Experts of a small language model: 32 experts in each of 9 layers.
Below are experts of layer 8 (counted from 0) of a mixture-of-experts language model. Rows are named router (the router's row for the expert), gate (a neuron's input weights, with its number), up (a neuron's input weights, with its number) and show model dimensions 0-63. Each number is 128 + 32 x the weight over its row's rms, rounded and kept within 0 to 255. Numbers have three digits each.
After each expert's rows: a language model's description of what the expert responds to. This comes from a sample of Wikipedia text that the model never trained on.

# expert 6
router:098157144075099122087099127187110126206151150182161135116096090174094100156178079117092100142097149109135129076122128150155107117104162164121122160101154193101130105114112103086107103093152079
up0:128128128128128128128128128128128128128128128128128128128128128128128128128128128128128128128128128128128128128128128128128128128128128128128128128128128128128128128128128128128128128128128128
gate1:114154166112165119081097113132154096177092135129149140147088164160198151156094163124147120152106161100187067110127140125137175159122102126147113110130131167113088119090153111081126041089139027
up1:107147082150170174128131176158122152135084125137162141160114112094117111125076099146112165155124118122152194162092077113123149122180112087113116193082116103138107174105122145144137075150130124
gate2:087149086109098137073157139181142098094110134081147113120111122173142108141142116141124116112091171123140178128133142205141139105219094135153066182207156148094117218098111150101108159137189129
up2:112122186160160174104132114126165088175196147162124154117121148133097148153124127085127144170143126127150083142085092131144137127112114140132123120152123068126214120118132105209141109146113131
gate3:094131056152135104091168121145129077107108139176113155157103145150148149171172144184107179124095180087105124129152169149097131140121122168122108114098206142050148092113127112107132089184122090
up3:133120110114071139129095204125059185179136125089141038125092139169117150101140192164152160159067129154144181180067148100146156067125142162113125175153114117125119152147149158122126138152161129
gate4:088147078076179155123089120137095106158187162130147142169137107116094104182139067163075057134070142157147131136099142213139197173112140150123114141125104109068086151157127127123095121100159125
up4:099100113131108079127087089164123165110119151122090076084118152125120149174140131171161110100120154194132109084086120143094106113102144085149137144171098144098193127086171195117112144142147086
Description: Single letters or short onsets beginning a word split into pieces, mostly capitals in names, places and table abbreviations (P|ink, S|askatchewan, p|ork).

# expert 26
router:068152121155099123121080098177145150102115089191122101089115141155081176082137100149199194146157164146101194137134093106081098139159176136153083179070086098107119163168151102127176185151118137
gate0:089098081110152122165157070160149078079139128178079076147127176137137132139106092139138139124158127141118178179111128100125152092170113143103093172147134138098089166134136073105127172150106173
up0:195171105141146126099135163101103138147071103092165145120118115085137100162136119208118099163155144091109088085163129102122161173084135074192129100116098128127139101088108156118089099154169156
gate1:067152124103158166109115129157149119112167096197111130139155157148157128087122103069165116157113112202146107112167136063151110071137109105146102152072131096077105133154137140156128191105000151
up1:197102145138130125143113133148082151111128170102096162079072153179128125147130102125088120084138129074098087037148124122122184130138120192142134161114153154078197139135133121062125121096151158
up2:128128128128000128128128128128128128128128128128128128128128128128128128128128128128128255128128128128128128128128128128128128128128128128128128128128128128128128128128128128128128128128128128
gate3:052066102114136113154119065172142081110131120155096044095087155156120108092093117110147154142090173171095132109122086088139147140128252147140093134110189062147092153092133166157113146122170095
up3:088080118122139113105133093092164086098118151204142057113131180148177092128118096139125115143099172164119138108069098124116135163123157141182069133115154130212088094157131199151125105104175089
gate4:096130088130152119130095059166173117137134108107135210102104093189084096186127105173143099149147203109127156146121113123101116163159141067162132173099075168100098156151127161139151156113119120
up4:112136098101123097174117129081103162142166125126139144156109065168139074150082115215114136144163164097118159161082117123085115168137114122114115188150085110075106160144124189129038138158122123
Description: Hyphens inside compounds (folk-influenced, Co-founder), opening quotes, slashes, and prefix pieces like un, inter, sub, pre, non.

# expert 12
router:159107159095157117153093148138088146090141177074102125137125109139167127067162124127097060056144161108187125086123163162166103117131110126117194100138174153149167092170179145146138168143134131
gate0:159097157155119162171097117082128179170106128171134120152111110085123079074120139176123044089069155138148128098085157134153030082208102079099147134168121175098149188116176138152111183139179150
up0:109076093152094153152125131123127108069131152151153112126167085134101142123134128158107137191136091077109136119108129101146160156124151192059109123147165117142074052108078139136171169158147147
gate1:110137083101152185086148125159100131143113156087109077125096196141183057069123177156194117107127149101101118118184174109181119160127068088122143148154140098124122128166167113137158103110126164
up1:069153145109140105103157111100131089128159111145104171147115067140130147088164116117087075129043173158093185115153150109149199165138133097158123096096138149126075116095127099177100084129092133
gate2:153051126076150093117157107115124080077082177117112146181126101070132141136134091102143058139151108134067148165130147114183138109110130104157202129168081095121188170149194176072134190126158097
up2:170103086167064111137169149137114123159092112141126110120122108089116109160118195058101116145156113124145148116087156130158125158101153100114189162171168156056156106162085124154159118107094067
gate3:140143120159216174155069207125077077145102109140131104138123134116186070108128088161085106101149131116127099142100149149158094087121141164081183103128164178044141177177142174119116166125119119
up3:095091102121154093134176074099126084115139133153123071180040176147167159200144103083116139118183121094174101098114136123107126127181123133126145153187166171146149109170131164104136184092154110
gate4:099143135130172129092114102106155066106125151157143104141160158096238137138103089117130128103183201150168175165116094096155146071154157127159139091110223138150123146149155138124108153173077165
up4:131067144151123147126134105083160110156136166137155164060138126124087107139121149151097134162097127139054160152191103148136172169126170116080123125136129150088154180079093128116123153104138122
Description: Given names or their first pieces, in lists, credits and bylines of people (John, Edward, Georg|es, Jul|ie, D|ana).

# expert 20
router:118150148159131155117110166116134131106191085084181117107141077168150136122136103203135146124073214096173091114121101113091103099131126123139118117131133131098128156104188172129143106126140095
gate0:070115154122107170193168126139168124126144097153069075103109124112183143108152159099127083138101122126169113096144142083124143127102146161225175169135083104090189116137175158115128128124151071
up0:190125165169120132162080112157127142110190110135184157112132076109078067162106184180072132117136139175131148149102138175144087160125145183053160104109156130155058165087089149106142070106127157
gate1:127141087102135095096103114116194069126073200103156100142079175118152136111155137125156151166044148164119103126049098145079133161145119158194171146108129129081124154145214174156093121139108089
up1:125133141106107170121119161193212178132148096109085083124155086081097108126115149172060145086103081106133071152092093121134114144160129133097114080126144088120154140169160116117164154132102219
gate2:147122118141201138132094100108137075078148236132170137123123089149142092089118123190087169117115146105121145124134096183129156127189134177056122100122129171121072140124104144125091107130130178
up2:125130167148087129164131140162078129111093104175163161101209150180144136109090064097179110122147134100118108149075150103134125099069135158150163099148043118116143127185128104111084123084102100
gate3:132165159134152144179140114101066082099159075091091101099118119093085091146227129186157123150126179105161114123127137112180121111124132087140122087108130168108106145177144183146132122167147160
up3:166131174110167125150120108116114137097130056057156114098125036100142119152172127135149132127124138147170155090096142109152141174133131158111127110160134153103134093148133181145118087085099139
up4:128128128128128128128128128128128128128128128128128128128128128128128128128128128128128128128128128128128128128128128128000128128128128128128128128128128128128128128128128128128128128128128128
Description: Opening brackets before abbreviations, dates or counts, e.g. (NRHP), (1783–1816), (Goals), plus single lowercase or capital word-initial letters like s, C, S.

# expert 8
router:128141069089097091147079172124127160163082146178139092116137125131115112157170128182096089196058171181092140149066134152161127102096103133113181110141114160141074189126092133168124137176184128
gate0:121147097106143109103108132116159138152092165145094129105137150169162026137197133166100085161078173071129131167107120077151156101115090082161184155162135140124064125163111187162150099170098126
up0:094105113133099096115072114114148141132101086126107179169145055131071097155161167117107129144129177108136143084151194098075148168095083123134093158105122110151149161095084152140133082073129101
gate1:080131080135136145132121150134113186133107174140125107123135184144189125187126112019122109132117096068132153129148161129118151108127132092169131150158110123104106183114103119193100097184141096
up1:141114122141148159144102159167117079151121136095119118161117180066080142109149171120099147111160114190092163146129101114128165078090125164122192166120097090104155085122161095108161140068138145
gate2:147113092137131145082145117101186121145078116148164162056144148109134100119118126139104143155104166075075111132086091145141114101057129037067122137096134143061068115131108129157141107187144161
up2:143118158139099114145122075133107124146143101139204053155154137197144106111119162141081136063122151088151095151146167101095071127105000079082150144124122135148160122134136148120154052114122090
gate3:101118131074128137158138124162133138074082128184073121106115130155174144128143130136100085111077197128121175123051132137162111106116142162104168120132135144152154089139145113155107089131151135
up3:137088126114134134132150143105123166128172159120140085075178044122163135204106078085115112153111080126123180181116101103110127126100144127145168103125105138105143126113147122127121144160146121
up4:128128128128128128128036128128128020128128128128128128128128128128128128128128128128128128128128128128128128128128128128128128128128128128128128128128128128128128128128128128128128128128128128
Description: First consonant-cluster pieces of split common words, awaiting a suffix, such as Dis-pl-acement, dis-qu-alified, fl, dep, st, w.

# expert 28
router:145099133131129160086128084155167117112174064116119120180123078068127122128145127139087120173081099189181165114155115124131139086173133121171169098156127124156121118145175149135117144103101166
gate0:133112084176122157175204106143117088136128103122058097123119143134137115120133187158098105142138097229050086123083133082176076056115170078135172112172122149116132082116136157134142129152142189
up0:124127115143183126125183129167059078153138116076078108099139153143111133179115091139150093136156116187119112158076119136199157153102126119132114131169114172065136101209144177144062071183142142
gate1:101038090090080139111133091147109092105137133157126162181156133122163128139139097113142110191090120143104100159154145134104206136162115114114099088120097161126115162160149203096113114124077158
up1:112146083116108124118148202120116127103117119192069162143121148144100082141114067136130126106134158143133167085112116161143130111134134058062150068098119137149160090157133175158193130109183089
up2:128128128128128128128128128128128128128128128128128128128128255128128128128128128128128128128128128128128128128128128128128128128252128128128128128128128128128128128128128128128128128128128128
gate3:148137099117140131125098117114081124177161139094095117181071144182163024119157192113055155139066109137129209127152119151084136130114101092086092132139093093094153079153165169111125112162146110
up3:102096124108078143123096132104148118138131135159095146059104130163124216179119125086152093113135099085119119132083173123141127103074101108166114099150112164118089214094073117112134093104146089
gate4:125088119207092175117179136151157135127163125143120158145142165132106125119135088096152118104146095164096103127136140184099109143117148102125175124112157070105123164136200168160115159163015088
up4:162131149112072148116129128102122162169106155183110138183129146118159126119143164132117223110122155126154119151139186154133103126203116181171123099109109145166090173189110183147164147162126105
Description: Auxiliaries, modals, to and verb forms in running narrative or quoted speech, such as have, would, cannot, don't, stating.

# expert 25
router:123182130102071127145130122088117141119122161181080129140154120164098154096095135082096112167139131086090138169142101069120118070128105149097121124156094178123141116110133110172119177122131095
gate0:106150107112163193101161022133166063129126109138061142160168135116163124084119093146163092159111174142072133132138155077190131054129155160119081120127140135156150123090151103161090166110143156
up0:144201113172098114173171120131114137123132122158095074190128117135119143075107105118158094131198116168103118165154135121142133138103056137147098100137142118116152068172100168103099204104133119
gate1:120159104138178103113066124098101096146119092150143085063139106221142093115107155149156107092095143113103144154150120116118165118107128100169142092131108147099122150144117103139154108191097124
up1:182146095198123119151138130101055078185156125133134172068109117153119061115125127122170098125092086136104119173125122153114140115097140118146071145127118095081162164154152131119116122153179171
gate2:109117084157088132093128119101140188179120079104143116150134145125112136094105137102161102149113110109140053136157108126140145115161157157084178134111105160075141181114091136137094114078145134
up2:086149096145123064161158153098111131124134104164112160119132125175168132160097171127065151151144138105153122143076161168124117103138161099117138121205102098022098142104138073089101185115123122
gate3:103187142134143164128156123177170129115128148085142098121102133133172108131107098055192147157173083156082088117130160115104180123153074113176115103135097152179099126154101098165106132107139151
up3:137148095081164107102154156160083118127102107101041065157152121094210112104132160080180130143115113094096129109124156116104156137122180137139117118111127128129125074080078127158175104107100142
gate4:105129119101098170134145154119165098093132197139096131176119173179138157113076117053080105167167130123169151194110132058110113108184142099131101171137102179110113128142135147168103178123147118
up4:141123152065153133162119068117172153126124171086191077125142091136130144145132103135106097113107183087165170166058160166153124153138158118121116107097126094092173162128095071123126129081171133
Description: Lone space tokens before unusual or non-Latin words and empty table cells, and word-initial prefixes like con, res, ex, ad.

# expert 17
router:163091095096167128176093121160088157140097107165135091215135143105143127154153100156185111142149129138082112116104126142138111053144148068115174160102149122096106120124127170103150200131128102
gate0:142108117120129155154136095195146112160137151208117095113116124200098187172132040109176101139155092116075191138105097159116116071133167109112114110071168133127107126194160107086121105148102076
up0:119170126116138134113103042117108133126152070141174045176083133116178134199118146123140105063118088153144107124226111132106079133171068124187110078133099116119169130126162092135105164149146125
up1:128128128128128128128128128128128128128128128128128128128128128128128128128128128128128128128128128128128128128128128128128128128128128128128128128128128128128128128128128128128128128128128128
gate2:161075092132175220156125170136147169102101151129145133117099109108158151168121102132168107092066147113104078159135156168169194146178149124154144158162123108073111163101173133111145135137147105
up2:118146133154094102139148082111197137135187107138114061096161175163113127143096120121083146146166123141095129130123140161158081153086109132148137102171087184150182095170180112087150121090127122
gate3:118088106126196087087091137127173077079088129156113074161091125081200124101148117152175159140106150176129163126114128109120157063078140074093115130087126087131086126142143110129152194091130137
up3:091102166131110066116167103142108147140096141099095134081180130170147189158106123138115111088179104072216171124125129147126106109213112120106097110139138109118119152113165144083154131098123118
gate4:150052077106196173100096130146111109096173142137129112150105084143168134083059125162126090140141160139129121092111122173075140020154140150110100138105163159146086105111156162109159150145126101
up4:114108060107138082133145024108190128107150085090108117161175072141167129160113102105153132122128078140109084099158106163122039106128133088127113156101127173086097157106118160143090075145096104
Description: First pieces of personal surnames right after a given name or initial, such as Jeff Hend-rickson, Robert C. Bar-nard, McG, Ell.